config.toml
n_layer = 9
d_model = 512
n_experts = 8
experts_per_token = 1
d_expert = 528
d_shared_expert = 0
activation = "swiglu"
moe_layers = [0, 1, 2, 3, 4, 5, 6, 7, 8]
router_score = "sigmoid"
normalize_top_k = false
routed_scale = 1.0
balance_loss = 0.000112
balance_bias = true
router_cosine_scale = 14.0
scale_expert_input = true
init_std_router = 0.0162
lr_router = 0.00156
vocab_size = 4096
norm = "rmsnorm"
norm_eps = 1e-06
tie_embeddings = true
optimizer = "adam_atan2"
lr = 0.000951
beta1 = 0.9
beta2 = 0.99
grad_clip = 2.0
batch_tokens = [131072, 262144, 393216]
seq_len = 1024
train_tokens = 703400000
steps = 2774
dataset = "wikipedia_en"
Below are experts of layer 3 (counted from 0) of a mixture-of-experts language model. Rows are named router (the router's row for the expert), gate (a neuron's input weights, with its number), up (a neuron's input weights, with its number), down (a neuron's output weights, with its number) and show model dimensions 384-447. Each number is 200 + 40 x the weight over its row's rms, rounded and kept within 0 to 999.
Before each expert's rows: "mostly gets" lists some tokens that are sent to it at least half of the time; "comes before" lists some tokens at least twice as common just after its tokens as in all text. This comes from a sample of Wikipedia text that the model never trained on. Tokens count by the router's weight.

# expert 6
mostly gets: " April", " York", " June", " States", " February", "burg"
comes before: " |", ",", " (", "|", "\n", "s"
router,183,193,181,197,222,230,234,261,183,241,180,205,150,259,178,171,200,223,169,210,165,194,197,181,142,230,193,213,236,228,190,223,200,224,224,191,254,244,214,210,178,191,111,214,195,254,193,196,244,161,203,220,200,185,156,222,171,179,265,242,189,154,197,175
gate0,211,226,225,167,147,278,254,251,183,203,164,270,197,236,179,136,190,187,203,153,230,245,238,280,214,141,216,155,272,196,156,165,228,194,206,170,179,306,227,259,205,255,231,129,221,208,226,172,219,180,173,252,182,220,226,216,149,223,49,282,230,300,252,193
up0,148,211,205,262,176,245,226,206,167,237,175,124,252,283,160,226,194,97,212,175,172,222,184,267,245,138,215,164,237,144,182,256,209,207,187,241,180,229,230,155,143,157,231,199,230,271,162,191,202,201,236,219,190,213,194,244,254,160,97,139,200,187,233,190
down0,236,201,210,201,202,147,153,274,176,213,234,195,176,133,111,231,182,216,235,174,214,217,302,149,227,246,218,176,184,228,205,233,136,143,226,223,244,176,187,176,223,201,264,231,221,203,117,190,233,191,251,229,213,153,132,218,180,223,96,209,152,233,195,194
gate1,197,210,183,194,163,195,211,177,240,221,216,220,200,208,184,154,214,269,275,165,205,182,167,203,160,174,147,221,84,250,186,260,168,182,103,141,238,189,180,251,223,129,266,178,158,139,274,193,209,215,240,182,182,128,182,270,213,196,229,254,193,258,194,138
up1,195,185,232,163,206,214,282,173,238,165,181,183,199,222,261,218,146,176,173,273,178,222,188,125,174,252,206,198,218,250,243,256,260,211,139,196,125,207,230,205,166,85,208,229,202,194,290,133,211,189,275,175,212,198,139,192,167,186,151,259,209,206,328,224
down1,210,210,215,227,235,213,191,249,206,206,216,172,135,180,270,156,232,181,211,146,224,187,206,278,164,199,220,198,195,228,174,223,171,238,249,195,269,188,200,216,263,187,124,232,225,227,231,212,187,196,135,220,159,248,176,242,220,173,223,225,190,239,242,175
gate2,103,153,201,174,163,258,180,254,206,125,218,155,216,177,232,224,227,141,182,227,203,210,251,181,199,233,156,211,203,254,95,156,203,247,227,229,184,121,252,200,195,195,119,225,163,215,221,202,201,114,246,209,252,123,210,171,124,247,233,249,183,174,183,157
up2,160,225,201,201,163,216,163,214,162,202,180,166,143,181,201,212,306,222,223,153,214,155,158,210,150,191,215,210,255,239,180,118,247,157,160,230,222,231,174,203,156,197,247,198,156,251,209,258,122,222,213,186,170,130,212,234,192,164,170,228,151,214,193,195
down2,166,165,204,210,165,175,217,174,153,213,216,160,286,201,203,181,146,176,232,200,248,162,152,149,252,123,203,200,174,151,131,151,171,244,162,228,220,214,246,204,240,115,207,169,235,223,183,213,172,246,246,200,244,201,212,197,144,242,235,218,227,253,175,154
gate3,212,226,208,155,161,169,163,215,182,257,209,241,258,151,182,208,199,165,178,168,223,212,218,190,233,187,278,262,151,120,217,172,199,141,135,143,177,169,210,167,193,193,226,179,192,209,225,196,221,205,202,284,191,229,153,181,226,176,249,161,204,179,206,177
up3,146,222,174,221,216,208,225,125,139,223,175,140,142,225,271,151,189,177,247,226,79,199,159,183,213,261,271,229,219,262,167,211,174,246,245,183,154,216,230,157,110,160,193,249,246,167,246,203,166,129,170,258,215,229,166,142,245,206,227,175,185,174,192,228
down3,148,248,155,265,199,286,193,266,243,256,202,259,166,200,194,244,177,253,243,247,224,227,172,143,227,179,190,175,218,232,214,188,266,208,226,198,200,210,201,208,231,202,121,196,199,176,203,325,163,193,204,151,197,289,144,211,236,189,172,209,197,225,185,186
gate4,258,201,230,227,260,143,278,170,229,146,253,212,277,145,255,215,159,182,193,118,180,129,166,207,179,183,207,197,254,216,208,243,211,191,228,226,131,176,212,128,154,181,239,267,215,210,164,274,232,220,247,219,187,237,256,248,215,178,210,166,162,172,200,95
up4,236,181,154,156,208,167,185,172,176,131,243,199,208,156,195,124,209,224,179,189,224,335,203,215,229,166,247,174,126,243,181,170,174,188,145,164,220,188,215,141,283,232,248,250,183,171,185,201,155,182,236,213,196,177,179,175,170,208,221,226,233,266,313,202
down4,200,182,228,274,160,232,160,197,175,246,179,211,154,184,151,217,229,287,246,182,149,229,180,226,250,169,207,202,169,241,204,212,230,162,198,231,208,199,195,225,269,122,172,199,265,228,203,250,156,180,249,213,122,206,157,248,109,187,174,173,244,201,195,211
gate5,185,213,195,220,133,201,218,233,163,167,233,208,203,176,186,233,239,196,157,216,228,227,243,187,168,224,233,224,200,216,225,203,283,225,205,207,143,186,131,168,191,136,156,224,204,247,235,151,227,188,184,206,156,135,262,197,136,146,220,147,140,182,249,248
up5,200,215,253,184,162,170,176,201,195,157,254,234,181,229,161,216,204,230,172,170,216,196,197,235,111,172,252,192,115,237,185,149,173,181,230,193,165,216,171,214,218,202,218,190,184,180,208,254,124,203,168,213,238,202,189,251,135,202,116,175,242,241,195,241
down5,208,218,155,185,155,231,219,192,161,132,241,144,191,201,222,230,276,227,157,180,171,181,171,218,210,150,265,208,152,113,180,212,232,173,191,159,171,194,244,284,235,216,235,236,253,170,225,243,148,172,180,146,188,192,195,232,131,217,163,178,219,168,132,200
gate6,211,221,161,178,246,221,258,272,175,191,223,181,223,189,206,176,300,184,169,205,174,236,242,214,276,214,157,160,208,174,207,219,177,204,242,254,186,219,260,230,181,173,280,208,261,175,222,203,215,263,156,245,216,243,251,261,190,199,268,133,195,189,200,181
up6,196,114,174,207,145,135,241,137,222,166,265,235,235,241,218,211,228,194,251,195,238,234,199,216,210,253,259,168,166,143,192,205,209,227,148,188,213,207,165,179,220,230,192,132,249,220,221,236,128,192,228,200,252,174,230,214,210,172,284,170,186,276,236,177
down6,198,255,215,228,261,240,222,233,226,200,167,201,232,244,149,213,201,164,121,184,155,249,149,265,234,213,214,204,169,194,254,226,241,180,214,197,202,150,312,213,211,240,188,219,267,204,179,204,229,247,215,226,236,235,152,198,142,185,213,242,187,172,216,225
gate7,177,251,268,200,164,193,182,177,211,194,200,191,203,166,209,260,240,217,195,220,195,200,147,280,177,240,174,171,181,212,163,148,278,224,204,105,246,240,184,234,230,128,233,126,198,182,244,213,206,151,154,164,156,236,151,125,148,208,167,164,195,264,167,219
up7,180,195,306,208,247,194,201,240,247,198,150,169,177,202,205,195,186,290,240,280,239,232,217,201,185,305,211,210,112,223,139,162,203,158,158,160,189,156,189,237,203,121,193,250,242,122,177,204,129,198,226,203,206,155,171,183,178,243,150,143,234,239,230,196
down7,245,249,138,257,276,215,194,203,181,194,154,223,230,244,235,194,181,226,202,179,215,138,251,178,231,161,236,196,200,177,154,157,180,221,206,220,192,245,161,198,254,202,138,236,146,258,267,211,177,77,199,239,206,173,199,136,140,215,130,153,155,226,171,139
gate8,230,187,184,175,239,152,171,236,242,229,195,238,185,137,194,210,202,187,179,242,169,151,313,163,159,247,141,246,238,299,214,168,218,196,240,200,230,143,209,226,210,214,274,198,168,239,200,137,194,169,245,237,173,241,207,205,140,210,166,159,172,193,258,222
up8,157,195,222,206,169,227,171,272,247,147,217,147,239,147,178,180,159,172,207,181,223,217,272,190,199,269,222,221,136,241,249,134,225,151,198,185,171,184,168,242,106,176,288,263,230,217,206,131,202,253,183,241,158,224,143,172,233,179,174,189,207,255,228,169
down8,179,232,260,157,231,168,187,270,203,151,178,182,123,157,165,173,223,208,104,168,165,225,203,247,160,185,131,231,149,209,205,231,212,193,191,198,188,121,173,203,169,297,253,216,237,162,165,182,171,239,163,206,195,240,225,221,198,214,161,203,127,167,232,230
gate9,249,228,204,287,239,244,190,207,229,195,200,281,232,175,226,153,166,304,169,210,242,217,173,172,240,137,245,193,259,234,212,251,220,216,157,207,219,219,228,251,213,187,158,167,199,198,243,207,250,226,190,198,168,215,235,278,227,219,224,290,230,156,202,165
up9,286,172,279,247,227,212,192,165,143,181,181,173,157,215,197,239,169,195,224,227,151,218,180,149,230,256,215,170,197,125,167,186,161,258,197,114,258,197,152,218,200,191,193,195,190,200,238,144,314,239,174,282,116,246,236,238,189,191,221,145,162,196,261,175
down9,282,185,262,212,187,210,260,291,191,206,240,165,156,222,239,144,225,250,270,143,109,252,165,226,219,197,206,222,193,214,137,179,260,269,138,190,268,191,199,204,148,128,189,162,191,215,213,190,236,174,162,245,191,187,167,199,136,192,193,233,224,159,121,185
gate10,293,246,135,146,150,237,221,200,238,223,173,194,176,209,160,165,241,243,172,194,200,256,184,138,238,156,159,192,206,226,153,169,204,264,168,161,118,269,213,191,158,222,224,237,212,108,257,133,175,150,185,237,264,285,285,133,181,232,247,251,229,203,256,184
up10,183,248,203,231,244,233,232,148,157,176,200,142,224,202,193,214,232,135,175,221,177,179,179,248,157,226,220,238,232,161,114,184,181,202,162,150,233,172,192,202,208,159,221,159,156,186,196,275,207,216,222,165,207,264,201,199,162,175,241,152,251,233,210,144
down10,183,201,278,162,325,176,187,128,220,263,206,189,203,164,192,133,204,278,208,187,223,244,199,230,236,193,190,161,232,243,134,110,196,185,153,163,184,239,96,163,200,124,139,281,184,129,116,213,230,182,200,194,193,250,107,199,131,231,183,195,252,156,238,171

# expert 7
mostly gets: " and", " his", " its", " to", " their", " from"
comes before: " the", " a", " he", " his", " first", " an"
router,186,206,210,192,243,175,138,225,237,214,272,199,226,219,162,186,191,256,245,211,207,177,127,110,198,240,197,226,208,239,184,243,184,232,220,186,213,170,200,206,231,148,159,219,170,268,187,141,246,190,216,232,173,198,316,228,226,187,209,218,188,212,219,204
gate0,183,167,270,164,170,177,229,179,202,177,157,176,189,197,194,243,248,250,185,126,241,181,177,225,159,265,196,258,176,176,232,142,250,194,116,199,205,154,153,211,205,255,174,222,169,230,159,229,138,191,152,149,169,132,157,148,222,194,159,260,155,179,156,151
up0,177,209,252,266,215,198,222,150,218,233,282,170,172,189,213,198,220,124,193,143,205,223,189,230,268,207,247,196,171,213,252,161,156,99,145,198,244,203,216,252,268,217,196,189,133,213,251,195,155,152,203,191,233,204,166,196,180,243,136,204,147,207,205,223
down0,205,214,141,144,181,135,208,206,221,121,183,228,207,197,127,175,185,230,242,165,253,185,170,243,148,208,247,181,135,245,259,178,199,151,190,136,214,196,238,177,194,232,155,107,154,137,165,214,247,220,178,117,127,171,201,160,225,202,172,146,164,161,188,139
gate1,197,173,165,179,184,180,62,186,203,239,224,198,198,208,250,232,160,204,170,271,131,220,239,196,317,207,207,180,196,156,180,251,162,223,156,243,142,241,215,252,214,192,206,200,239,173,161,235,137,178,241,125,161,261,188,218,226,280,176,148,154,180,243,161
up1,282,217,178,188,260,153,233,165,166,267,192,214,145,236,217,234,193,250,186,196,267,230,208,211,256,134,164,133,200,190,249,190,219,197,199,260,201,185,265,183,147,120,194,253,197,206,252,157,144,179,141,230,219,140,197,224,162,225,222,135,259,219,153,219
down1,175,237,164,239,248,220,280,170,222,220,150,216,185,175,169,203,193,201,239,206,209,182,234,235,232,175,219,114,167,229,262,156,199,183,260,150,103,235,235,184,272,162,236,140,219,163,164,167,162,238,166,166,248,108,186,139,139,190,160,189,185,172,95,231
gate2,127,232,194,182,235,148,166,201,238,211,175,163,265,208,196,213,140,246,125,224,167,152,162,234,152,161,181,183,256,236,235,212,138,280,268,184,287,159,200,252,243,233,144,210,181,166,208,151,145,172,224,224,205,286,234,249,264,227,208,189,172,258,191,167
up2,200,226,185,157,171,129,187,203,181,177,186,176,205,274,274,171,176,263,225,204,215,270,175,146,161,231,234,216,212,303,191,188,221,215,177,191,229,97,200,230,212,157,277,232,188,325,227,206,173,215,294,270,229,251,243,243,167,244,180,209,180,215,69,229
down2,218,147,226,242,242,159,159,179,189,235,222,201,230,202,213,226,239,172,262,144,218,219,208,205,220,176,226,214,239,170,229,211,249,186,132,253,232,175,254,235,141,207,194,167,166,225,211,189,127,112,191,169,206,247,211,258,155,212,188,115,213,183,193,146
gate3,213,223,292,203,146,186,146,219,173,172,193,135,288,168,184,207,254,235,180,251,159,139,208,140,183,259,221,181,190,215,270,196,271,214,246,166,210,277,248,163,160,161,115,155,222,206,170,203,161,199,198,201,182,209,229,153,204,186,203,213,98,159,242,221
up3,155,181,229,256,149,244,274,183,282,147,201,251,221,209,207,153,174,171,222,244,244,238,214,204,148,178,200,171,196,152,164,183,149,176,233,215,185,185,227,209,256,209,236,200,165,221,236,209,186,158,161,127,205,210,227,185,116,167,141,252,216,238,160,228
down3,171,218,288,207,185,183,181,201,245,201,189,187,176,176,186,200,175,184,187,181,216,170,177,269,231,243,214,107,177,222,230,171,194,226,149,172,174,197,193,193,164,199,190,168,155,109,213,205,218,216,139,204,191,146,135,187,164,200,253,165,160,141,244,228
gate4,249,249,278,224,240,195,201,163,129,181,269,174,209,182,226,152,164,215,152,216,206,284,168,263,172,164,256,188,163,141,198,212,211,183,156,235,197,314,261,150,231,169,173,207,223,188,267,212,138,228,264,191,228,186,178,157,221,287,216,145,184,229,172,206
up4,184,183,150,233,231,176,180,251,202,185,234,201,116,197,193,149,191,199,225,180,244,124,293,160,212,249,212,211,205,179,207,243,266,296,190,217,229,120,169,166,176,154,141,180,191,245,167,232,270,223,202,247,148,157,171,256,231,273,254,224,194,188,169,244
down4,229,123,192,186,192,148,142,205,162,197,183,229,157,257,182,224,168,210,210,236,150,157,239,178,202,221,174,205,216,169,100,192,153,255,118,223,152,192,174,206,187,193,236,168,258,227,264,223,234,221,140,186,222,234,241,202,185,219,171,210,189,136,264,259
gate5,156,124,240,178,187,176,224,224,205,216,237,199,233,221,251,174,278,248,232,184,253,219,211,234,129,209,135,259,140,159,110,209,214,176,163,238,174,250,182,187,143,182,131,199,242,233,163,116,172,256,172,169,230,213,247,254,245,221,210,208,193,223,192,197
up5,212,219,226,196,252,247,182,164,148,167,277,173,223,259,262,244,179,177,195,214,145,184,176,199,176,231,202,216,203,224,204,261,196,190,279,234,135,202,167,196,356,174,200,224,164,205,278,198,291,217,164,283,278,254,188,194,221,175,192,186,197,224,254,220
down5,204,206,145,195,234,180,223,179,210,154,211,245,149,219,193,284,144,183,221,192,240,203,235,215,187,215,234,96,258,212,196,241,215,194,210,199,226,199,92,255,249,252,184,248,230,148,175,213,188,172,225,104,237,179,207,201,165,228,215,226,230,245,224,198
gate6,97,184,229,221,178,211,168,222,173,283,225,249,147,210,214,147,160,239,152,198,220,206,248,204,162,200,290,90,195,119,105,204,264,264,212,227,213,198,267,190,112,233,198,232,143,160,195,199,204,198,166,238,162,120,228,222,207,176,288,199,127,225,240,266
up6,135,218,135,217,213,159,153,329,244,213,238,217,229,148,158,185,164,204,140,225,237,138,339,228,227,143,212,204,255,194,212,239,137,267,210,159,199,185,173,248,252,256,141,241,208,139,128,277,257,171,203,168,260,193,206,237,250,236,190,198,109,215,178,146
down6,274,209,180,206,218,183,202,169,258,219,184,159,162,200,259,224,217,155,195,276,187,128,176,224,169,216,209,178,186,110,166,199,264,186,186,171,205,228,199,175,165,181,302,174,240,187,241,231,170,249,253,189,241,248,256,262,263,217,202,223,213,219,211,285
gate7,169,231,176,180,188,150,240,229,143,207,197,187,177,142,219,208,238,185,227,129,222,257,243,169,174,191,182,220,153,228,184,144,180,153,188,243,296,151,179,221,230,274,143,216,264,212,153,164,230,212,225,261,199,184,207,205,198,176,280,156,166,138,195,139
up7,227,180,193,251,199,145,225,260,200,150,247,178,174,175,211,257,237,251,226,155,221,232,216,182,208,186,182,224,185,238,132,246,169,173,146,218,204,233,154,215,120,283,202,138,205,210,147,206,159,288,128,160,158,182,220,244,254,115,245,178,154,245,162,169
down7,254,269,194,237,225,209,220,157,243,185,196,222,266,159,176,227,153,264,214,184,254,203,124,182,186,169,308,194,191,192,206,200,221,177,237,209,264,255,175,187,259,214,173,199,247,215,254,252,223,225,241,155,177,118,271,193,209,198,206,165,198,194,180,171
gate8,237,163,256,235,250,181,110,171,160,136,241,190,222,184,148,188,184,258,180,215,173,275,228,211,208,227,257,231,256,140,242,267,244,328,168,207,176,149,193,179,177,206,218,140,199,226,162,195,204,200,165,173,197,234,193,169,209,225,160,232,177,186,133,247
up8,164,197,207,197,250,259,246,221,178,190,230,227,202,237,197,201,225,205,216,183,240,148,209,150,185,214,272,244,161,206,140,212,96,142,203,164,182,215,221,181,214,193,152,190,230,242,170,183,229,183,217,132,217,201,228,194,222,204,173,175,212,168,200,180
down8,120,274,237,217,234,195,167,204,266,205,185,234,183,132,189,122,149,126,134,223,166,166,184,246,250,332,215,204,104,119,188,187,184,180,190,185,247,179,233,263,191,294,169,180,212,194,144,193,220,186,137,133,149,177,205,148,188,217,166,222,204,158,187,155
gate9,199,120,161,208,207,144,133,197,184,208,281,215,210,149,134,260,221,227,204,179,211,201,262,166,280,138,199,200,194,172,245,217,192,197,261,187,207,153,262,148,159,192,224,224,263,206,214,190,133,185,151,137,174,134,233,167,179,248,246,198,196,177,206,189
up9,237,172,194,177,170,214,188,272,204,183,225,282,166,240,228,211,261,134,216,142,143,64,223,215,233,173,195,177,185,185,160,183,241,229,198,228,213,250,124,238,176,216,248,210,153,200,238,151,265,187,153,136,231,143,190,215,190,133,155,185,230,181,215,169
down9,249,177,150,262,138,260,245,198,228,244,116,175,237,195,240,173,189,211,132,160,166,245,183,206,160,227,267,199,199,224,198,130,196,190,184,176,145,261,236,224,192,223,236,189,209,247,138,238,201,108,219,171,165,226,189,243,200,216,178,147,219,206,186,198
gate10,160,87,110,293,163,223,236,166,198,152,238,229,119,187,130,270,203,199,227,258,207,120,150,260,78,217,187,178,183,226,151,206,155,233,157,190,199,180,180,183,222,196,208,231,173,253,197,261,133,193,223,199,162,150,223,240,180,163,152,284,224,217,220,272
up10,137,213,226,182,217,220,252,247,208,266,175,106,189,210,205,130,211,252,242,232,204,203,141,196,196,198,172,239,160,238,160,256,140,232,162,161,198,154,187,137,247,204,214,269,249,199,252,116,171,246,226,200,108,119,193,223,221,156,198,193,234,194,224,188
down10,223,265,249,139,214,190,177,229,193,206,223,142,221,276,189,222,178,191,162,190,192,154,269,114,237,144,212,253,269,188,227,158,220,238,201,183,153,226,164,187,233,208,218,168,225,222,144,230,223,244,169,160,239,275,240,229,168,201,161,204,203,232,150,177

# expert 1
mostly gets: " first", " time", " more", " years", " only", " season"
comes before: ",", " of", ".", "–", " in", " to"
router,157,243,215,174,181,223,192,223,200,221,260,228,236,212,112,130,240,209,136,255,269,171,225,223,211,252,187,309,218,207,160,232,235,262,272,195,241,140,146,183,293,211,109,196,161,305,190,187,223,211,244,143,187,243,164,233,263,176,226,267,163,190,213,138
gate0,230,174,199,255,215,197,242,240,204,213,253,156,187,236,240,156,177,179,202,130,187,224,187,141,224,282,209,160,145,122,250,236,223,260,229,216,241,239,241,181,185,183,146,253,177,202,225,282,252,137,210,193,234,133,135,163,242,270,251,117,155,184,174,113
up0,220,184,201,174,245,177,244,272,196,194,160,193,229,258,150,192,214,250,156,239,190,234,234,209,215,171,223,151,278,174,242,218,200,193,253,227,190,264,215,158,148,196,219,180,126,161,173,123,182,207,134,232,189,214,214,209,263,189,198,243,190,242,171,251
down0,217,243,182,209,250,183,200,279,176,221,231,184,193,215,218,218,278,152,253,200,159,154,256,224,217,259,271,235,199,200,89,167,177,266,195,207,172,256,105,162,202,239,161,178,78,169,254,201,203,116,175,214,205,199,176,206,172,228,231,163,126,166,165,161
gate1,222,205,162,203,205,164,271,194,122,185,230,207,198,234,194,154,178,285,183,133,162,214,290,171,230,252,177,290,104,181,201,196,146,150,232,164,200,225,266,146,127,212,178,166,227,144,271,160,150,205,212,282,188,163,257,212,220,174,212,177,168,192,193,159
up1,251,134,184,219,231,213,224,159,221,124,196,156,205,257,182,152,238,173,179,212,130,246,171,190,214,276,290,176,205,229,156,198,190,118,153,116,228,196,212,162,247,215,138,193,313,179,233,164,185,212,133,228,183,194,230,174,264,200,251,220,217,178,225,173
down1,192,189,259,234,284,133,222,263,202,240,193,229,239,200,234,229,189,198,193,163,186,210,119,192,143,208,210,167,249,231,195,183,178,153,209,203,242,247,165,267,151,216,236,279,197,234,184,119,234,190,235,274,173,230,202,253,215,356,128,154,224,216,192,160
gate2,194,205,191,189,194,176,262,207,151,151,188,221,129,249,133,231,238,261,204,181,238,251,213,205,151,265,208,190,174,168,128,93,261,129,243,181,210,279,240,183,153,187,180,176,139,200,218,177,196,181,210,162,146,241,212,162,206,175,215,153,140,219,208,238
up2,88,230,180,212,282,105,204,192,174,141,186,255,145,208,228,166,197,170,168,198,261,204,220,225,168,239,244,132,166,166,131,116,169,229,190,131,266,153,140,177,194,272,138,201,191,207,232,165,174,197,211,146,186,205,176,272,231,181,179,224,164,179,225,260
down2,219,161,180,225,247,221,172,188,181,157,238,198,161,194,202,235,161,206,195,199,229,119,202,193,182,197,166,161,228,206,199,128,139,156,204,252,290,183,181,191,183,142,217,193,190,170,249,167,191,172,208,231,173,168,150,202,197,230,135,255,223,176,147,166
gate3,203,159,236,224,241,190,188,229,172,196,188,200,239,196,197,165,207,182,194,170,227,199,144,155,247,164,189,182,271,157,275,269,187,260,207,176,176,208,144,168,209,209,149,269,214,236,199,221,231,266,163,207,173,144,145,213,199,201,288,219,199,230,146,255
up3,188,184,240,251,224,285,221,159,230,206,230,209,288,189,211,217,238,269,172,159,221,162,181,226,172,223,173,148,205,198,252,213,218,168,227,186,151,285,177,245,243,195,144,146,210,182,193,212,202,256,179,128,178,214,204,208,189,208,240,235,271,213,211,203
down3,222,165,213,232,195,199,156,204,174,211,167,162,212,209,175,237,216,143,289,188,241,203,314,165,313,231,238,234,187,236,183,157,237,190,188,165,143,126,184,205,233,184,179,208,212,217,151,220,198,175,196,158,164,242,243,185,97,187,218,231,191,199,255,184
gate4,247,199,213,196,193,169,197,231,205,195,239,189,219,295,213,195,165,182,144,196,128,227,263,147,224,181,214,241,197,192,218,176,179,108,206,155,246,199,186,167,216,225,231,142,211,235,218,140,153,236,164,214,222,180,199,135,78,188,141,211,189,238,164,193
up4,213,167,211,154,165,221,195,222,186,189,223,246,185,257,104,188,224,205,183,222,191,236,178,271,202,260,198,197,219,220,204,203,199,191,157,216,167,191,197,208,163,189,132,174,89,245,233,151,223,156,175,194,189,185,198,179,274,178,189,210,125,127,217,195
down4,172,230,192,181,222,213,189,281,239,259,211,282,166,242,213,164,172,207,201,200,192,220,179,249,252,220,190,223,155,222,186,232,217,161,180,165,177,221,119,196,250,246,199,159,270,203,294,178,147,185,184,197,185,190,186,165,165,167,172,231,206,266,185,179
gate5,278,150,159,183,203,159,163,219,153,243,202,183,226,111,225,181,120,206,239,180,246,158,223,200,136,199,247,247,173,245,246,237,252,173,178,264,209,230,211,188,201,132,101,208,226,246,168,159,190,160,195,176,155,174,234,168,213,225,253,227,152,187,184,185
up5,212,128,178,163,197,203,169,194,179,194,202,199,245,191,179,229,232,193,208,166,159,257,264,244,234,165,226,278,249,158,157,232,138,280,201,206,143,176,194,244,161,212,110,170,230,149,157,217,226,156,221,219,216,231,235,239,276,215,228,188,147,196,206,192
down5,222,255,217,187,190,181,221,266,164,178,261,225,165,130,217,136,215,140,211,244,240,232,230,298,234,223,186,174,247,168,210,226,143,215,161,168,252,148,205,219,257,187,137,185,229,194,170,197,135,101,241,175,271,198,171,240,143,150,174,210,192,267,201,215
gate6,184,248,246,197,251,169,204,234,171,208,274,145,237,237,214,232,179,208,170,185,226,147,218,196,194,196,160,191,186,196,189,243,97,193,228,229,177,186,159,219,303,193,221,257,200,233,220,150,186,194,281,231,212,145,223,212,209,267,218,177,207,179,187,197
up6,183,267,226,177,199,206,203,271,225,179,255,187,126,179,191,292,234,220,218,257,252,230,164,186,222,228,190,138,292,251,143,235,180,233,276,224,210,130,165,190,244,190,214,190,187,212,175,210,176,217,198,160,225,217,181,178,132,204,256,178,215,213,197,185
down6,232,253,140,143,242,132,144,220,193,173,135,238,253,198,292,181,210,213,151,249,234,202,196,174,219,168,220,143,135,204,159,227,203,218,143,209,144,211,162,206,155,162,280,180,135,163,131,161,152,175,230,305,214,183,241,219,225,188,170,221,213,196,216,180
gate7,255,188,229,229,248,150,193,267,202,241,249,228,187,234,214,235,246,229,186,127,215,190,157,216,190,190,137,287,194,243,229,187,249,228,204,241,245,225,233,177,182,206,172,130,191,176,193,222,245,192,133,242,243,186,189,190,207,227,277,237,249,262,165,179
up7,144,192,112,205,167,209,222,136,205,243,206,226,211,229,198,200,220,145,133,275,243,169,219,189,129,214,179,288,307,213,197,279,158,185,234,198,153,207,200,169,257,148,230,167,163,250,219,164,107,236,174,207,214,245,175,164,318,249,180,291,257,227,214,198
down7,176,250,160,216,227,184,186,185,180,193,172,270,228,247,240,98,250,266,253,120,221,249,215,222,270,228,189,205,161,190,190,191,217,226,167,192,166,213,196,171,194,166,153,231,178,133,149,183,197,157,231,190,197,179,191,238,121,181,194,151,205,207,126,249
gate8,212,207,235,206,197,221,175,202,174,289,208,256,167,218,223,160,176,104,195,164,135,213,255,229,209,230,167,191,213,180,173,210,205,196,195,209,93,146,216,216,181,162,135,236,240,206,154,203,252,152,222,223,179,204,257,175,156,234,170,160,230,177,199,189
up8,167,224,152,266,126,215,208,213,216,173,200,250,177,261,242,197,227,202,163,241,221,208,254,199,152,191,204,193,149,250,194,185,203,221,155,224,161,198,166,134,141,193,210,154,132,182,177,243,146,202,214,262,176,214,172,266,246,144,252,246,250,227,198,216
down8,182,191,137,175,209,158,155,207,168,173,218,273,216,266,252,196,213,206,202,237,245,183,204,208,202,183,214,168,219,242,215,206,239,229,159,206,207,142,214,158,190,235,187,218,122,185,151,259,238,204,219,191,208,153,159,185,211,150,225,204,218,181,281,195
gate9,128,178,223,201,231,221,236,161,237,235,257,169,224,257,282,256,183,217,139,203,170,298,236,209,106,208,210,240,216,266,194,220,245,243,197,276,198,192,213,139,192,188,149,225,230,188,170,175,192,155,218,253,244,205,237,218,154,121,225,155,111,244,242,116
up9,172,186,146,218,213,164,209,155,229,210,230,105,211,245,197,207,255,132,225,241,250,275,249,216,123,196,235,140,219,235,263,196,140,266,203,224,174,100,157,199,202,197,176,197,165,200,118,199,256,132,214,182,205,199,247,220,179,145,195,174,166,230,195,201
down9,225,113,95,262,269,191,210,188,158,201,220,212,154,251,185,211,189,196,261,128,174,150,240,143,236,189,196,152,149,199,177,210,174,168,170,240,186,115,175,120,206,180,180,211,240,232,197,175,202,150,199,188,197,125,208,218,153,223,243,169,199,199,229,188
gate10,301,269,188,254,217,217,220,243,209,246,200,187,171,254,231,199,249,173,175,266,234,291,159,265,187,157,262,216,167,218,166,117,156,276,137,153,218,195,269,217,214,170,235,235,267,203,112,243,222,191,211,220,182,227,203,164,225,246,219,208,110,167,196,187
up10,218,214,158,260,176,184,254,264,202,279,224,254,213,181,195,180,161,230,178,174,209,256,182,242,170,161,234,184,209,246,247,219,167,278,237,162,261,200,198,243,224,220,169,169,175,266,171,251,237,246,206,200,184,205,239,160,172,118,234,212,120,188,147,180
down10,171,268,194,239,216,177,225,176,151,166,151,196,241,132,185,209,172,197,240,196,185,197,215,175,168,135,219,180,189,212,226,212,141,211,151,185,220,226,216,220,175,154,263,225,174,228,233,202,165,168,223,204,143,159,196,158,242,220,208,225,214,182,155,218